Weights of a small mixture-of-experts language model, trained from scratch on English Wikipedia: 160 tanh GELU neurons an expert.
Below are experts of layer 8 (counted from 0) of a mixture-of-experts language model. Rows are named router (the router's row for the expert) and show model dimensions 0-191. Each number is 128 + 24 x the weight over its row's rms, rounded and kept within 0 to 255. Numbers have three digits each.
Before each expert's rows: "gets" lists some tokens that make up at least twice as much of what it gets as of all text. This comes from a sample of Wikipedia text that the model never trained on. Tokens count by the router's weight.

# expert 17
gets: "–", "/", "10", "er", "20", " D"
router:154137128159133135134118083110129132100132135126102122129099080141132163147127135124127126108122129085178135097131134115101159129129162169161107135089183091112131128166161135149147100159122144155129140133159125136148142143133131128140149156149139109101170106159099129188099081159121123143144154097125085162104111166125105146133126142124145082103152168122151111128150092107106137064176127131114140158157156118129072099143166099153129136149133132151108114149130132151144103101090133143122158126101146160115121133115061153125137081094158141141161105148116126114099102102102121120

# expert 28
gets: " |", "-", "|", " (", "\n", " –"
router:124168086104162128124145080133136120114144138085141161116147123143153142148092147132103172162141147130157127114081124099134118140107153161176141102130104151146133164135131133097166157168124076160177098099131118114104101144136158123174132153145100132129101171155139160107103121108147129103084140128169134112160120127128105135106099096152120164115096110134141110080125114110174126106121132146106151117173156098102116136146133140123101090124148141170140122113136080120134136113121134102084159125169103090155108090103115087119148146134151103158143109119105119134098098129139126171

# expert 2
gets: " ", "-", "–", " $", " first", " under"
router:082101100149141165124108121096160109104138140140112126136131099127090096087123147155146104116152112100135114130130100130119087146145157102094131127094143144141134130123132078087131155115145120135145097178160117094168118115087151138176157087150132079128085134136131129118143150132102144142111172188094107150092149149152092120133158160099100149107145136131131153133145164128162138120149119118139100131131101137131133141140126146109117132151143149137095111084118101132165175122126147126095100140150163151148109146141128137128119096181118110177103083127168173147082120105105096141

# expert 8
gets: " |", " |\n", ";", " a", " of", "|"
router:124140105147181102161123158149115081118142133095115129121122112169092156155115117101091132121114096134104181143138099163117104099114136132098143122150168116141096148128125123155107170106124144134125161087077155163110144123107111136130117100130111122132103114062159166118106167093081111109154112113164102155125160119093135167146144156120091114179102097119092133161132087159110138150136088173158108160124113115148143138113150115143162134115119125112163144151117154113103113149111155125125106110135109136100158111159145139175145125117109132149178148139111083142149118135111138130

# expert 19
gets: "'s", " the", " The", "'", "n", " his"
router:126104122111116116147088140133098100104125157114129158154113095107158114085162101118116138114125123086158159114121163108076105138126165130138146106165141125128131103135123104162166178155123148136145139156138135159149170095085152077136121109100128137156138133146127129113121111101155077105133146129171105138167082104138126126133134122142102152090159160166151113128180106149159135114180119126153139105097102149118134125181066129132112129140139161127139130135179091180127111108147144180127154128105142099137098137104143108158106105171146114123101119131119121146130143098107146122

# expert 12
gets: " of", " in", " for", " on", " to", " In"
router:115103132148147106141161143150137133138109189112131087120107107104099148123130105140139132106136116110119105145172097081144141126106091098091136118182111094108137138098119097139150088136126141147159076080151120150102098153129113116105145141128142164104135106136102135126155166093129151114157147138131169112098099151126161143120130099114103175172165113145145103102112134098170127132104107138154146161104085104118136176140102149147155141111131156179119089104147109141118104104081122118144128152141116136100145127137119077132179163123130118117093100123103140170112167117139141147

# expert 14
gets: ")", ":", " American", "),", "\n", " States"
router:101177090121134166114139100154128125145073107151115148096131140154160148127132167124140147145138152134155100111094109115129125163107135111120133133130114103115159120145112143165124164152140132178157087078128096104111146145142169085119123138148131167090149142082155149100131086128135156152109137127117102132119110103123070104126116132170145161141122087095124127090132115132147136137124098147149144087167149107134108134096162122148083089140100121103150120183171144145131133148148111119132113135142099170141095120115118073104105160108110102128091124140130103108134128191146105126

# expert 21
gets: ":", ".", " the", "\n\n", "-", "°"
router:102134124077131155120115143134119109128135132154114115155136121120168119181134144151162107117153141135150097135113164205155120131109125104127072098094135120151145147128108109084145142107142183131100139082098102116091128167117119158126155126130118130155122150132154125127103131151142120130125133131163128109140111140151079131113123104119116122087096159103117166098121148135136109098144082141108122112144124133110115130148184087131137098122129160102152154130074138096101086150127113119127066139152121121174177100118109155178152149168100133089138125107119114116139133184111139138

# expert 1
gets: " and", "19", " or", "18", " but", " &"
router:138114111159103121097157115084167082158132138127138156132121069124158091103168148142164151107170083120154079127092097133103123139108118137120128116108118105146121109123117138138140121165125149180134143103142118124137103137125112147143135131132128096170181102090146139110107141170175147109117124178132149132141126118100124111127165152114118156123146134176153121156107095142133111148152121147138108132123186087141162073118079156108129169179129117111113138162119141123126155082120099147154124123167154167121119153151164140120139115131104149126096109103105151159113121129142136166

# expert 5
gets: " ", " well", " |\n", "\n", " —", "%"
router:115098081152168111147124171104106107153127144130138139148144158159133099151149117147148111169156172163190130161118114143132162157075160083168098071111079128139110116144146137146140101126107131094118152135115148115109149137127110124131187159117122130123125133169163129117135133148152158173126123173133100140100112121141147104098127129150143155072119096115111126105125134128124079101101124135136085118094128136115143119133135072147126093137122098137133133115087114114147097137108119119122152125159094088105164118132146155155138113102144189134094136108148125128157160119160141139

# expert 24
gets: ".\n\n", "|", ".", " |\n\n", "-", "\n\n"
router:171126126094103092157144130120102140109136110101162135114156122139135153119128123168111116104148103113146136163159161116088091150124105200131139117108084155129133134166134109114122136108116119077129129169139167123137123114096104149134123129128116119111120113115070102142164121160106100117089108110154098157135157140113151067156099134156114123135108145121140154120084150140135109127111141127099129101175149124120133154083144115116127154093149160140171139127112111146131130157138088186145101123115120091164108068122097098146155096075146093120121155128107158147129100155146134113

# expert 9
gets: " the", " The", " that", "The", " =\n\n", " with"
router:169095128064127134138139125162124068173105096116124140107104103141144112134150135105141127148137116141143103107125140181175169101131121119133109103131120130126161119106131158085091122146140149099129170071175095163107092105162108133149123164114159147164117137129084145125124147146134152104094137152105145144134166134104127146083133109135092199138148120098117131100149113117130133133111150118122148121101098104140170155134130152109116140120165147124105149139164071113153096097154077122143065124129113121108151150127128111144115136146121087131110117125105130130144148123102107146

# expert 13
gets: "\n", " |\n", ")\n", ".\n", ".", " JPL"
router:156145119117182130114135123142121110130101119092139120154097151154176148137125094139156119130151099145144143153169124161156082149142119102112148099132144096133121087122134157137149125092128161084096161121138143146117140113166141141165140127129155157141123107084076086100137116100145109152170119085166115145130197082110159116106130145161152138107113146119116107119111120153130178103150111124127126124143138121129102092172141121124142145128140119146148116140156123106096109189147093118144157168162101118131148153119128116096119107141105095125097102166074109118083110129132128089

# expert 20
gets: " |", "|", "-", " /", " •", " Team"
router:097121126153131125137109110132098133162102091126135131110132150171144151121129115139131099126109142095123179120092159117161095131125145117119094133160152122110124128184101106122141152098118140167110133076085167142120159104135139102139080138108130124104120137120171133118174135114125096116113136125098145113134143090125098087128125121112093084156125150090116090132108153172127154151096133177143094139151130174123148101079168175085130120106096106133125109099132129116106103129106142106137148086130144163158111112151116155111163136144150162086155141174123129079131114115159101158

# expert 27
gets: " by", " from", " of", " with", " on", " for"
router:135149157102128149130170127135166118158119155133119081121143132123117134153149088137144146110137109152151122126137072102129137120150097109100163160153097113149146094152131139081127090164155100165151115114169092174104098136172122108130121164139139177160137142145113133114105141136125145091134156146125145095103147142141135127132123128144133147114152154108091105120166117105168102134140153121137150131130132094151113162149076185104094166113164140157146068119102133137118126083075130134151136139149140151122138095132102064119157150140134115162119098093142098133149120129150133165

# expert 16
gets: " ", "1", "0", "-", "2", "3"
router:122131076134125137111116128093157145181156122129118115109166117111129102150122163071114132146118143155145124115115165145183135123106164119139085122154124149132141097102121119122138082126155163093101128107119087088084135148117110128146073122151114133098139171122105134109083100188135134138126125149107129117126166107137086129124145105108112131136136130101130159176127158161118108121121119134101108123155114220139139108139143144134178115109089137108119155091111100072105099171102089112147118139129120145132128158105141154131142135141126153121125130143156121113118178132135104158

# expert 31
gets: " |", " re", "2", " (", "1", "3"
router:111091155120168125101151149114113188106113125144124118131117137153124133108140111098145086162117130127079116147136121065117139152148137110173104088161152123131107138107089127137158102134102121160124129154149099158167155112166137110118091126104151150117142143175183145148151132114114128123153166138109150081086129134106111106154085154107127109113120110097140089119132096154093164079112123172134127124094132092141128098132150162116132111140120118142102166156150138125136132113152124110141185111108137140158146109154128113176127145139152135149119098185142093147131092111132171129

# expert 3
gets: " ", "20", "00", "6", "19", "1"
router:099111172151157139111101112137098160139100086085152103107152113118153125102122134105077118116168124118146124144153133114155119178135127179163116142125119092150127130149138124169176086172108131130085127099169113173176173152148139109124118128138152111112127113140143137144147131114144123152100137138123113141119101106112149160102128124164134147107128143151141119125113138149104150136119118103110094114129159145095158131156125150147135139123123140113134142091138137095162121169127140109112150123116157162089110150092081088113157149149057096107079094175154120146128128101083147117

# expert 30
gets: ",", " \"", ".", "),", " (", "="
router:110154102126161132135146088125123117108121102188169184110098134152109125147110134136127150117120092152147089141123130165132143144156107133091124170153133107128144135115174123076109161158086104165095082137132143100167095136111111141170106102148151109130160167164126165103122139138117119093146147121194110130113109156105123111129153132101103131133124154106137139128132095141102133127134151160116167178122137089105146133130113146109135146133120116145155123178106131135173165115131110117098145143156121105111121148140127136128119118120150124180104075067153134154080116109155137139

# expert 10
gets: " |", " a", "'s", " the", "ial", " km"
router:113105120149094145107133143141097145173175108109122090149127137100161102180141105114170154130156129142127131167135185147173106108112142098156075083153145129133105167133111150112141124122130116163105147082097145150088156109157148106117114164115104162133102143118153102129164122135125149116099105133139108122141116142092154098107134088174144185122138137113155106156125125124142140134135124137123127086138090183112107130141147084147116121170141110122131150111135143105090067153127107141126156123147115151146154121147132109112134150167123134087118171138099117080133128117166142111

# expert 25
gets: " was", " is", " were", " are", " be", " it"
router:104098097113175144154126148120130119124103151155134161117103123163116107109144125146098177146133179115118177146108118129138147134127142133127142112149089117129140086153088115089114104156096132138160124092164180155132110101164123141101118149142150155139095114167131076117133114092139093155134159176080146111144107116110137110110145089135072135124124137109111112121117103106126129107162124128149099121130141097086155127159117127113121143128121117160166086135150076090140112114145134117108123150156160146130078114162171173171146134127133136167110117105126189148132136124152124110